Weights of a small mixture-of-experts language model, trained from scratch on English Wikipedia.
Size: 8 layers, width 512, vocabulary 50257.
Below are experts of layer 4 (counted from 0) of a mixture-of-experts language model. Rows are named router (the router's row for the expert), gate (a neuron's input weights, with its number), up (a neuron's input weights, with its number) and show model dimensions 384-511. Each number is 500 + 50 x the weight over its row's rms, rounded and kept within 0 to 999. Numbers have three digits each.
After each expert's rows: a language model's description of what the expert responds to; "gets" lists some tokens that make up at least twice as much of what it gets as of all text. This comes from a sample of Wikipedia text that the model never trained on. Tokens count by the router's weight.

# expert 23
router:459569441491562560474449487510498512481551469476560511469595508467559467543558472438492494434438513562466526533513536349473587517447533467431555524497472481456531444581497463508483565505561499421460621444415423481454500501549606510505474468506530529510520526552490544491508509376517510542439531477457507424458503368505515541536548601505544469513518475448501464476426512418411586502520
gate0:480495537490509587500570490443490491425376480447620492488542523506492516480479452479495424519466490447564582529471515464504507497493459429495390530520523606509494423498554534520497572463509542574455506497549499512488500453499414485484567542517428465469523562478578449540549571455467470463506475408457556494540442545436418617507524410570524538494487429456420505508444484528431547617497
up0:627581475467548535509378502504470480640482552476519456508528483497486517473472478451466500499527581460508572437477485438522552467487513445536514484477553607522475584464492499559492566540549476470452582532465491498533529541527581494487527425565591554470507500505455585392567465443525510477455572459464433410485502491501490513543520449538595518499512535580573487533482530481494541587513
gate1:458547516455596634516523466474555546496553516404596495571518494541548525487495524429630477534398484435553430547498496462553482519577443552487486473535473465569465553558531501476509480325551544574556485495498470484511482479580517511460506445507528436459537513516486450513498533503386459575425426539484534531521527462460596520461578520583554434512481508561457514565493486519472552454487
up1:549560500471524486624506533665476509532472481521519548493518548491469443501489588501512566560464553477485435538554462477539556430490521524482472417552536573531538476450466472514519532482486468468449635447474488540535523509437490499571526495507592410504672562457655528468452511446379452524543504509562478507546492478489537572530550486494501494617433417561521444477548412521455473415498
gate2:456460503420464563471484488531399537467507522526465462465530575454542389475521457472483485437451577499539526533523405439434507442527553516528433580501524533477507429420473479548512562526509594440427562553503525498502505577485452542497588501549513429597638584526517433410469487554482478525476468576467439556590443533491564584427543471477543580469495454490464448559591539497465440538540
up2:514505447438499485458532428583504514566554577492464537411479554494514468449529548434503589485555558494536599451499446532388516401626519546513497454474539483533519462480497527484434479419401523470535544499476579482521450582498406480526567520529481506566683507415497481469501483485437533550477421550467451661506500607537488597464447433473402440482463444546418414660481515568464466557549
gate3:485488510432442607484471466466485519517400525476456456422476563474505534483510544545470452530517535523519484509532569427536508549565454522485526455482501511433502433557438487531580579574495496516498490488533445476441513528495555505561459567451534566560453437557508537466641459545594624545504438350560500545423494506404449463509462488496578530582498400470482479540482410473507513509462
up3:511462498483452541498501494422506495473515464480484471497455496465464425594425529481462456490455521537517532496468508506480479538507543479508444565576497595480588433529433536473608441409489492477530526581495371491457501535478471481454492509524455521566462499425523475501547575468525570498545495366532483536450407525508447457436426479463470488588472468453423538586519486493509529560526
gate4:450390507466613539391551553463460517505369494481525431397497473463477455554481440500508494419465536507547543552397378489514606413481453477541520445485439500484450568601525477480448428459499538461468452492480457535416536505473496482428597541574464527491495480400474493567514477432506558437486509495509476538498436461479480538593595473491532496550480483482451493457416520549526499487491
up4:587579540554463433590465431516527503468557500533506521560539560514501565416510502519492442508490445471481375475551564534493412557531478509462529546503557523549545469423452531558505580546560471544539531547498547477531450500445465529583421504498526424507534457495560498403434601541553472536478518548513519509518523549494496452437458471495445523507494517519578558579511561504479418529428
Description: Possessives, verbs, connectives
gets: " the", " and", ",", " a", " was", "'s"

# expert 30
router:521481522531496512507509564480440465443472473539480546473495535512484567515410461451459500511447563452582521596418539499456460534470543481521465555412493492458535437534590543522539448608480462544509471590389461445499454417426456470538461562505470563541495487482468457509446525402538564449489508466489482491434440484490522506504475591519401491487471441489399452547383463463471504465479
gate0:465522453494520472444460534411544482431534470549435508486479474430455525476536509482503532562450537539479421483516481403422490559524491479488498478375481453439507473457576592590439477463476591528493456552484522540427504480562496587518511476576459470558525565526619440435481363569401509607468528493464513426449573456469491529549452572481470504508526527469499474515509443535493556483484
up0:483467477410611543566543422491487580524598528405510485460536490510449547467518487546456501450479502463572510525440520539460544418489563493531528504594452473555484412533567479463558561452470539509485468539499481433482458456497491517508532435459529456529482445416478548501529509493514506519469564500536436463612441507524444587457510465493574465460534444499511537512397533500518568475468
gate1:497459547535532481522465543487536477526505504631467424504445497496555452475445503486471492447584526439505619533624537503587524681428579453572476536447419514570516385444515545529494531528493558463465503494453458463481480504489417540511538430550445512466373491451470463428498481500520462525456478503478516467482481573465561612485477523428466454657494591528466607506490612501515426463466
up1:520452481470467505473462490499522581460545523354527524513463460490338560450493534527583495474475484520465386481445493504504507428607503536479511496557472478450541534450498512498517424499418491571545522458500513489625464416546467412522467541458575513552555457524553506537494468493484571358574586470526508507530482452531456615536488491622532521514540450501527515529491447451477552566521
gate2:463445539554562595505428517499427479487481535449565473476412504555407488579452561436488482485453466585450500524555443446528494610476596452447504484614538482505518471433584509420547461577462495491505566447460456447491551512533460597513477498560461452477522417509560546512503528368520441517530581462501495518547456487462513531559339520516468506513485455441468460511456518501450503518592
up2:512424444499446552549442534498418406508462620503508539502476506505468537576533495468513535418456505528540531460502521458537412553491514493419472512556491442534502435440505488463578439537585484551519535503445380464473561468504463477464495493544439560442462364487440444499482462415559493515504549483482482416458479465455472449471493571516510464543518406442489459463463483551500422557377
gate3:509513374524533462486530560496600453613540525540540523488594536507521567498488490547478489556471461484455479433382461507412478399531484574530534452590492509495511375527571505502529470560521495604531518411578506415584485447411514474534536508604544467419496570493533402439518476564574476568429560501505505494506545456411445488538485477577479522493375447409472527513531526527468458541507
up3:489470496490582562477469506455457560547550375555527501467468629546526415547464547507452534493542485564540500444515505447504596488463474463503570535430574539484500520517522426651471467503447466571535579459452490530629476546457440583492532524530502493535461543583457553456585539440505501547415583400526508453582507492495510452541526511620607406501499430423489465477435543567509451557505
gate4:490571463520497494504469512459478502471484486519580501457478513600480510535474584450479519437433573576444440548508441467468502454529565574513499514465591599512485364486607406557449456603562477472502503513492486482441517595547525491483560467540429469477350650458461439446545553493527584531492602415478478482565497534449495526438535481523536521467518493504441567515518461531408491517459
up4:553478496505506519521469410488508485562507495497381485538455455411474467494517406553482503574514423431544619462473541555514512560457400460533458485542391423477524606517438516395611474376443573430457516491454483517485468477474475487486428509468517504506643422461522588612557458540480441481541464495510596529540467476485528482557438520530454505518410493492486501472507531482551548501518
Description: Commas and clause joiners
gets: ",", ".", " and", " ", " as", " by"

# expert 19
router:419573471474575473558501544586476539554429533519509589484540517457487550458485463539423498504505517510502507560587525436539570488419490565546572558345483533452578434484487444476446528597611548598433487468497539461497450482533589423558544471516580531481568568436494533484614544562539504529449521573533491604463470487438505480477530586524579468527447462560488514485482495474412515498465
gate0:492493541537495596491488555490497474387500428477482435506384537519496538472513442489494467425499514533513595498501418488469426454465529469518525547510511514338469256534599474593509447487531467436492594545543484468603508554472506594504502475517446538558446436516590483505519499504489463481573500412350516472450489469485545502590454501576526484516519494577408498567441509516499571414404
up0:477458451502501462461506475521478493469483444469474536504409503441408402515392563535461497462516584468510481436456523549541369532493531443495450547458603484529441532483569473382467444472444531523522489449470491419559493609458456486490516459531467546531583610490558476525513461398566381453470545471414480538542402468495544496489528509527446521499502503557517504576417513548540482523466
gate1:423617526444543456484409490514506415519478524462451498486510544458499461457528484529510506531579489512520486437436413490488583540518479471444568487426508569446469464497441449419494501579580527396459502492566535392596512502533550458609535467523517526527508496474461492438557479473404558506473516468649510458453505625474468529512472432393611504599469356550535497521508624448478521519519
up1:453504396532523469501584585459558493456407534491511520539563538501544566499531435496504490483454438438479489676480543516487511539441569494515437445470389537434517473426396433475510515590524544447497449516520520495489488481519469509491483523469466450496467568607485475539525477515538468491393509474350486422442492582484474466528550446387574547572508506479535486448516454509436501506542
gate2:544476494489529551432536556530432558535492486517474480517475492590515532540499516534512534502444484487532492516527470500471528479533423502461643529490456536600498518487501533488456572442516467624442420452521427417481489534476505476487512548505598485582532561524467503550545439580551477539479470428455529456410523444532524500463483529499563494623569430488468563455477471525456549491482
up2:485479543497618501443536538503412433497489445501527499538501482491468539546543563477516510487449528487584500519577449417500460514438514555432538482558529509555436502506488456489458503497498508570547462541528397499526612574538504446467519591446530523525479432568442572503446494606507488454468442585437485498523460522593517430576616514595474486488519484505556524427541505447508554449435
gate3:460520546507558511480492587594581578455449492533498499447518544480451469541467537526458588555412467490537474534451375414468480443536510538495589485514479523461492569455482521555495582486479473357472508515524515504604490492533583464555537494530499504514548511454538473547483503477508494482548498485437503536443576423477493469518460503510430535512445501473458388586553478581474515522530
up3:486487431498431588504458496542453520465548457560474557549478509504489506535470449583572578427466498541613429521581535481598516493521498530599606494556491589485446468444603464444419488515532595610450465588491523499505554515486513490500595448500525585484595520428568479465474464569445486531457545529485502600502490532456481518430552510553423462544480575471438503553462409539515570485461
gate4:532589458661476544549451613535449481523465562477480510583460542490557490514500523531507492551513421567513555596513503519558558484488559544490578475546560513629503424572543449443514491513525505520465600499473581489574470473392536586511517560544536480537502464418470522502439464486518467430461439513466365470525438407456579584467439468659464459544440467465433605592466461498475492511521
up4:537577442575527515448465498532548505495439607559571484466482608430548509472473488586445508538516486455540483580564542460516504508550527515566464448487396563559571450613380407419448568521521448498474478505489574478612454501503509532635513536546600466477571475473461481461601467411477467455463470486481464513472538564405625553407459448504484486632418509511449596560532470477525591480535
Description: Quantifiers and auxiliaries
gets: " a", " first", " had", " |\n", " has", " =\n\n"

# expert 29
router:485501524479491429565431475519493500496550516597436426573475493576494399535505414531558474477492490525602452513549539525558497515441390498554451461437503467485551482566476531539439434550580513483521469439534441535465481549528451435537465475590492559537504440432401472462486526590505505538306488532514476457515462565536545495492509549525493521519487607515545634447392565524487521565444
gate0:495516487425496408423443516514533568603473529545481521512503409452486498465458511542504528421505596497570488483530490437463542470476504483517452509602493476505507472502511482561435599544486464441530570499513532434541449480476535403543500517537509508566489429495521456574533446485527521623452434452459516542550537507450521704521524542466519461417499508592592589538447506482437489484400
up0:509484404490534540517488395409513421499541507446492475512504525531491468450438410475536520485502379489536504481497462520502525481529521555431477482466518538526528446460558523491417539517403456500437496473486551546584648483452551498490541438478502553455460520532483437496434571534562402536505466458539504520373361466497505444432533476516442550488522498400565444468501440541496533505500
gate1:456471504481453384542566542497547496495542470495568539435597500563485417517388498414442443560532431546549545613546587551364479508568441555486449561462526485433428536500544466507531497523404476385436500492486537486475470521477563536509543496514444502466455458550426466541512504469579433492492478547500556423491481527466477472381541505578427541460508581487560442464498447469523514496540
up1:505513393509538502472494444545581457469560428528536484515596507450471557504425494462513381520580551430469431616537492499451500463546465540518473515417567432485462599468522578502482510544492507487396478488481524516574475480475508475503467524549415532510463507511544460419449526531547452515519472580532575454447585518485556518441616566503475451518564538504491500463477470484541544540591
gate2:530430527518474475508425472504565453544486486439470501486383481420528488458572489516481467453522542474474475477549560577639419569452524497517437557522481459547569448448550571503555499539586475490489537525449409517546519423505493446478534524460402464496549541507554512515580503541537540572338516480483548530481545499484518560505512600471549545544479456554490598558498571497489467556475
up2:528543479568646557489483637472532512519491526491514533489411423469515645583573571542463526580491513505491544492545506569507459520489522443452542467476501480506465549466540483460512605458545463456590452505544485460540511419456560485494491433430439548561570596497505514491563455494507473473490347506489485547546510431411475562495426464359456518602461492463465492479512662512496494455500
gate3:401511548476529500460491485516472488544532481469553445439536483551479490467554509506467466503503447514572431507486423498471511577437440425574585519509515440368381501474416477527474451582472583515571513519559526466459418554505466546540490594511453534557509519397467508483470542546526494412473481509512561494359564505470451462450487426529510487498457586497503507454498514402514571597524
up3:447416421522432447490514519467521514516499512542509587561505506525478527569558528426462563546452472489493536520542433485464523436521523581447519447496452549568501566482492498504515465513470420528477492530478507567489542491493536425506453486501449464517511512569640513533548534474529499644548575515500459586520501510461588505530432502520525531491478479535481490481514469502485468468460
gate4:504443435527513571532485480404397493505474518452533455545467339497497519508464448516598543447512353484488450492459469521512465437473625527580449523475500466490531518568496493590491583470546536542532482572504448563507551543518374484478498510472471494491502466545514495496455595486619580439515449504544393535412443509493536457539584524523464472510467573559579506443480560571534451449492
up4:501452520634490496475489425589427490535576561482550536504482507467536391407457500514541503422518451532524479524496550469438478493464456486517466494511567530540496559543578547548452520497452550413489527459459531485561468479463435332477520466525497531540466513579478455515542505442448534507413496564536506471391454588536511552577553527601539520406516543497488537384472509532487458426457
Description: Biography and species descriptors
gets: ",", " |", "-", " a", ")", "),"

# expert 8
router:501473521504518460484500517530503460495582483485473485420469505589529515424481509486528548518511512492536602526445465504497407508433576395571590497583520474424529484470566520575437506495552425403476450582508550466548547488487504544534450531467493481470511527544603570552485552409410578561425525450516541521529512480531469493465530528458514540607515518556584485495472552551462442503453
gate0:571547421482452588507522544499426599554596560502473494580538456525537490487512553513475540714579396440463516484420600516465497555534471457553507448554458402518620484552505541495488535457555484525468531551542425520428507460446496509492535486576533504432524533450586537546616524496472484514452495530572435562455478508550462467537483501509519582517574519479495588474439473519480446554458
up0:464443488445554501495609425556560481469490469435459555552512531506504540468503576570469384464454465459548430546592528471490467414490494431517470549494598477609428475519489560574460522570501478547537518515497532568434487551588460438521535550623453484525473545478440543503571418535516387492516475561462545602497510467521608501516442486399545465569524458542567489482468615473488487527516
gate1:416541554547497447398519598513604427453420533497488406481378558536500566412555502507543494517590454506549537486495515428427379452527500465549487469428514508512507444501457434547409436621514438449497498490558519491553442494422438528529543527513518538541507580553484496448581474389498577494499476434488504596480517508467471502510532395497455457465456534488557468464619537475468469551514
up1:408465422469516490538538471482479586476602437455522491470410587510460521470486520600544623570468507498522539478443524557530498517549458574485480493540412516446488575529542394524495520475501442525538462528503512512476401572469495471506528514421534474502520467447520453515585445450509523541469513511503424529553464571504531576511523502558437401547513488527448506543440491474518560507469
gate2:437636539517444532517475575430407417413552519465480419401474506569565527404504493493530461563459556551508555452417495468446501477433513500513610469570539496435546481464497490575486530513497479444509485495541486576499395519509477546543540394420462611584499576499534574493548508490501532495546547477485495476519435511499455510510483459471416480483558382482500464468474427517456564465484
up2:516566540555461448491515525451520436552482554434486543517532542496484486384443469432500466565504547469470483508483546516396458491437526542514535577539497500482426518376585517559541491554468517530533461439442491545570549496485518546543595543533537468480531515540519574479482417429537485535504465503546501455433406496501464523490551570478490493438564532567407503475513356586490516458447
gate3:532523513491516405425498481504597532457431402462533470482460491522515418477515502524394501542549451448579450491462508448485588432423521471495518529465560454579461550606467617473440552484406494491537502485437535564488575558486511625519467445539570616500502504486472517551512514547479520516544499472474470449575458516511528445516545503494467471509461520461548474385448517508502507513506
up3:492505481538565512431406422481453509446498435538550460485537548518514462487535540489461527353503483442474451514499550352485594517440507514448496442477501578394518443483548494581470502507514516568473575518503456577517539583511496544573506523531481490539487405500552579537460506552630450506433538563515358428506573527494545511421509512441432564528554526475546555436554511543515487523453
gate4:437543408450547542574454490471516500460488454524447509401474548603546502447519493425508456382484552552543563510536482525466461538534428469438546515584609474429525510499543532569517556467490521410440502440491532519472457509410458541423540495468546445447547630498619522476534586427439538485480515433505520552577491525376521538597554472492449555387484533543446545518484479536433531553509
up4:505519530541559436503445446490478498553470519516534481585464500544445500423515518545461439574482502530537515514354395515439427555469490559459504449542510491551469453470473506539527387593504473517476425505495509435496500474547499564521461527600481470462526502474522476473478479462449576560492489496501616419456490558485445504481540470467450380484529529462537503390510436531573473452376
Description: Word-internal pieces, separators
gets: " |", " to", "\n", ")\n", ")", "\n\n"

# expert 6
router:439534485444580435474528576543497539475517464560505510497596517533479483509514498545497526533532478492590547535457516452507495579511380478524476530494468544490558514448479574525514474521502501499436505519445509504529526376501595501565463446465510448491521547469476452508503505507452612565473602500546476533469532443518494575500507547553502621507427556510416472499482484446402513475433
gate0:489568481561480535487507584501565531505436431476438580503461510497517555532438402471511432519528503466520601570457513460425550511495507477557489489456522476442450485563529525539572560460496491561482495528521558524461424495499516515448483536489491343574617570502573527597419500492497414475542490535483490537418414492496478573566433515454452564502457478477484413548425461529508459548522
up0:417515456472577535441520579460562441519485475427539523445436474482483512523541465474527553529575522419447512470454477469471558631472529404489566582480538508522558443515428436490500499519547525553548444540499498504435517404506533548458519490549511535444526464550471508471555480408449508485463545454361443586458483550510540450422643497496568478555581532407509506468556579411428462487512
gate1:528548572532585482474500472502445529605567486579472522526462556458492468502440467506556490427452579455557524473604501433609490639432459575451520446534541490456551531528431500598566516453438488501467517440505483480614457457451529438552505482524529468409467483503686398474538523518502535572477473485546574473420541431523610485515471527454491505543480478550489495528504515460548530488485
up1:456597505554403566498526605518478476506498527445545488471473432481494451512509503570538502580492478538471568500428496599487520448587487420538492508417486497433470473414526422368424432551590471444527479553513475465473521458495406557488548547502511470574502434518497632513537482421520471416514513493486450403539576570421455506433478431497428504528467517512493487453506453527447445557502
gate2:460518550516426538536504570603452550581550511503406529493499498469454458516518554479459523527459443470522539583440581444532500439446514374464495465476477524519557425458435483550527430405553479570459543606518589524586436451552473539489520524489449415431471456506494546485550526496369544499507545465514479550486460662438449509521541429471519564542511501553466498502421576584554562555447
up2:499512484526541502442546517508564486537482531557425508475498477436449563537532508545435437560456496500564533532530499490509528478520452490451593563529445530450606498481500524586534504502443525534484579454543484582548580405482492515525532481483435356447516573475620568491590558474475387553560496448576533479441559547489556573521483462431460551568537476540513475509461530514480549477502
gate3:411442491458494483530500439450534470546563485533491474449578520462455500396448500535508418451507440522594476538534458525432515489442456461528583465554479505429384430561468498457390480511530410451583501489515402533533427551546569452619561413485534492498434453563479499438461517555529496580552494462370563532498515522490470446566444461437551465502508532596478479479473544484496435466510
up3:471540557502505570482484539466565513475452526461526560438449487474411481599497439541467444464514578514457512539502444584422452512433572500452483537534484428457502516475539491523531462512594543550459488564475419514563480553477564612523449604532463546554540582532537480535467485573550545515537516559427413420483436533499452460439383520623480517488593425494485479549512538538474569432539
gate4:473428544519517534493425534450476466459490577455426520572444469564500509485560498403548503478549489583498594540496532455485581582486604512465538464543471548474545495421556429373541453549520584490520420573449496517500425452526427444514447566568567496537573542481519593454428531347519531443466467492443465523510519515492472511533542444482510526468467553553447472493547499480498494508504
up4:497434584483470437501437512478467475425470531485540519517482474516465441484498487439496486542500469489445440501438526405468498579469644489495541491553471554510544540405503526470556430611490550555443529545405576476527420497496517513585487518505459450514612482438569530427430471424587468504591552477397495474441528465430532515565584520552494516446487575475463462581469429458525536485524
Description: Negation, numeric separators
gets: ".", "–", " not", " be", " can", " no"

# expert 3
router:523410436423518507440523483497534439536546494542473494521510495406463497577599515524495502545458563486485462459535561448477512535513464521541491548433460528513570416473472536513509514518508510403543488461489439563527638504475535474573471546565404531389448471520421485446556428472494516497512531415555443471420514517522527462529433451487560593599363519577477532565417513404426436545479
gate0:504464541532446469594543476502474551537476562539441570458520476516474480559462433533438562471430516534556501514496510578416468492474618577488541544485523561473542437468553412495484470597546480519494564573466505564515454437497568569598507500440445464499470500391489533519613588566593508560366541486518515511421473558463483574486536516486489503472451472487469555520502518504441460566597
up0:474481432546443462560557488504494522567450608539435516494513434449469482564536409561447562474471495502560535516506558567448437537487611524467430504488571542432578519511476418424504476517549546528481574559509533529545445504544522515504534460442439517477509487426529523444553605560490423548439439495475462543491507501464510552442498503518490422483562494442527474445509511535456488531518
gate1:525372521486487464535538402536553477606568510509524512466572481487441573554589382448491473495439489532520487458559496501486457574472482516530471492438472526529504511549461483485464469494498376478460509511465538457512435521581578488527560481571622542429466554541433528511483489539545522549597608473500445507544493426567505417485476571553506502432400488562374498543488439550455517501445
up1:485531542464506550472407500502555584568544526495544484417522569548469502529469587546465553490478565458438511511512587507519486470498519470585496535535404452524476482529589495577505528518534525557523496474471450459482499519513502447483527468577547502493602596488637468450503526478427481502445545515538493471529538581579505514414551477374453518512556523454544523460450489435516554511522
gate2:539568318516443526522524526492529468387473486603440517513494609457526477553469465498535475458541489491540538485503461496431492479441485500490506538396578497442613538587526437553395537569535582528539413494452467514466441538430512503466433444445503533466535540498579474423410411519497475461428471386487498600497568492468558466506514526529437492530512515502509558525398532448499461527590
up2:534497458505445503553517539451528413462560484466447441487489609503508435544482468506487513466541470618565485470469519422465491511502494456500490470504494470418518474556393536494448491514608543442460558566469486445437416530452523589497378495419455545458467464510557492468425462545564511433515528456555548518557493520563487493437482486458511488402493457491511514544523530460473467566510
gate3:434446418483430461517462510474484528498468471486442593494504476495496530536464493430520471660454424452521501457416502606440452510467517474554435544449472495530462487528519500493495457480531579471466425522506461522512481540463510447548600477532514594543541522603531496522494476511504485515538405489482545510355448576493516547502431391510464520525441463521480551476450372558509500568545
up3:490533578512416448559484540516544469418535509483566543497511482424555504530448496473561499470487471588423516553506578536518370526451551462471495582548500467477474415472521513477534491394643589472505511495474451501481503473494535479489459508512492507496565526510467373457381487452497564484585545502460505585558539436527462527498517494552473531508533475417449560487510489481555538470437
gate4:535510485486472533523551536471512399462349536564396493502439547448506464472467440535455505507427524611465519545433588514461512451487523541523481509483490493439473427534598450463522507425568471502477522484436490525472435541405496393531453442474477592576546532427459499495508553566561495435563470492478476598460472422457452555472478578456430433573423459442514522519552515420523446521517
up4:452507430506508395485510401595529460426549522485635440526485479553462495474474563485375501498437394373532509528419453509545478512494461505530427547505523538495490491550488481542461416578497461543504517550447433546436578535498522513403619543506461496578486491482449472482514486474528430404476497425547534568619493598533478481553440441473475440588545571472462540565418531511507539515480
Description: Infinitive to, articles
gets: " to", " the", "|", " as", " The", ":"

# expert 10
router:393489472484499512459517426501467438550566576550515527467572554454518505486474455479421577509449563464493449581541443495521521491489423531531489506448524511538548416501436497551365582466499499455463493524432516571525542478526584547586505546463456397467554559498558523543529533519510461547434454485501525602492551515533582591487512482564508597539497537462470685538365401517527463498449
gate0:501598487482495482563577487510488423391520532510513562499590411429534569521506556547585511369522487481510496592521419441519534485501453547543460608510448447491415532564457482488551539526492505532511499543472481446376563451563501475405576544504529465444509530563531569403558534640437547521478519516561535559527504533497444580450477548458486481445570475540532533581495521566483449411444
up0:488530482434480475586454461511515450568541508530541500474484489477548490489497472564458547605472422478533523519475541502414459503535489495509450449541505552471476514599512544527535480539513526510516545411506432455559538523530541583482456522503448508602525560441474530545519491580474490528570490435585486480504480542463445532467516453545454497390562392507543531590530412435513554501545
gate1:509457541416530554502472518564526447516541467545462427579516457477548379401526506559450477537579562456492420528497501567526563470454496535497568558476558490483415580526501502563531401454631475456560441519423399512536574517521467437518537457514550396485522464509511464484553453489566459504489540502421565490495589480476443514606546476584533609550509512580533565553509557530498495491482
up1:409499438515462519509500441510544474497460544424527499541487520441558426402556491576326425504571605506478489493539541486532558458493468530479524438536458472512505538526558454578578505502518478531481414455457414504414516545515547586540562480531484493505582525519520398435548620500534532504488486478495550534463526435492410467562541441577511456550552566497474562492456497419469493554510
gate2:489569504498431505533572474473531463532479543500517480522454546434492499460484389443510485539502507484577543505528542541581484479499486493558405505547475512551556416559456535424446527527541468438538522493505569445623407385487534407520493440562482471464527518507422503461520523452567471485405520417509504492422476509485545636490472526426492496462412525530517491520482459518460505570550
up2:493619492533501542494560459489513540577496461545513566488472498472483437583468536496495527523418513503394545581486538533533487485511410574490531376520497509438518564590508518513564566410548563448584521377542521439580500524548527450510531478482520474528597540515527484581552506567506442485421534446521549553439548565403503506514520433477444533620420543504489527501499503441501491484482
gate3:482526514467507537458533538480529469487528553512462512606526486542594549484554444542495557625551538479530442484431458540426517519413510497572504531452520501540481456524471517499476526490481491553345469430508426468456513578539563499454531466543515519471497515495570518494534454504555490479620519444421569582544485435575545402567496558590541520469516519517460471535479506570475513571443
up3:535430408523534582502467493521395509545492506444494501453394477484474567590458553467478491473474449540428485454414514528508551461533557490462530628506547523496490488548479443475530409446581548536543530539520614489398528431500423461601491465551525498492529527576502417460491559514466515552579615510442484464544433486599473456516544564478505445531521495441507565574532494513563393461605
gate4:527494506434523415443535494471543633476491493411452523452582522550470506519451538479498494490527412529529500463528476325454480439499535457535515512505626499557554527482363539537461503476544514518398444472475423486505554519490489517413510504577525490479587582542530485615542470559528569507541619516463532467487506469529565471446577488513522569526479585456491404446470500525455491466451
up4:422536465617506494452550502486497443482491488568522490519464493440546492390600468480532532539496521440497546449452584654541499510484446516488438435528509447426475429535566492567566463555492466510502595508473556482443450513392483465398476458497440536528479440536427543406538559495411459462518446469594433546500458595503452518503489473496499528495541467530479531493480468484426537469530
Description: Number chunks
gets: "201", "200", "199", "202", " this", "198"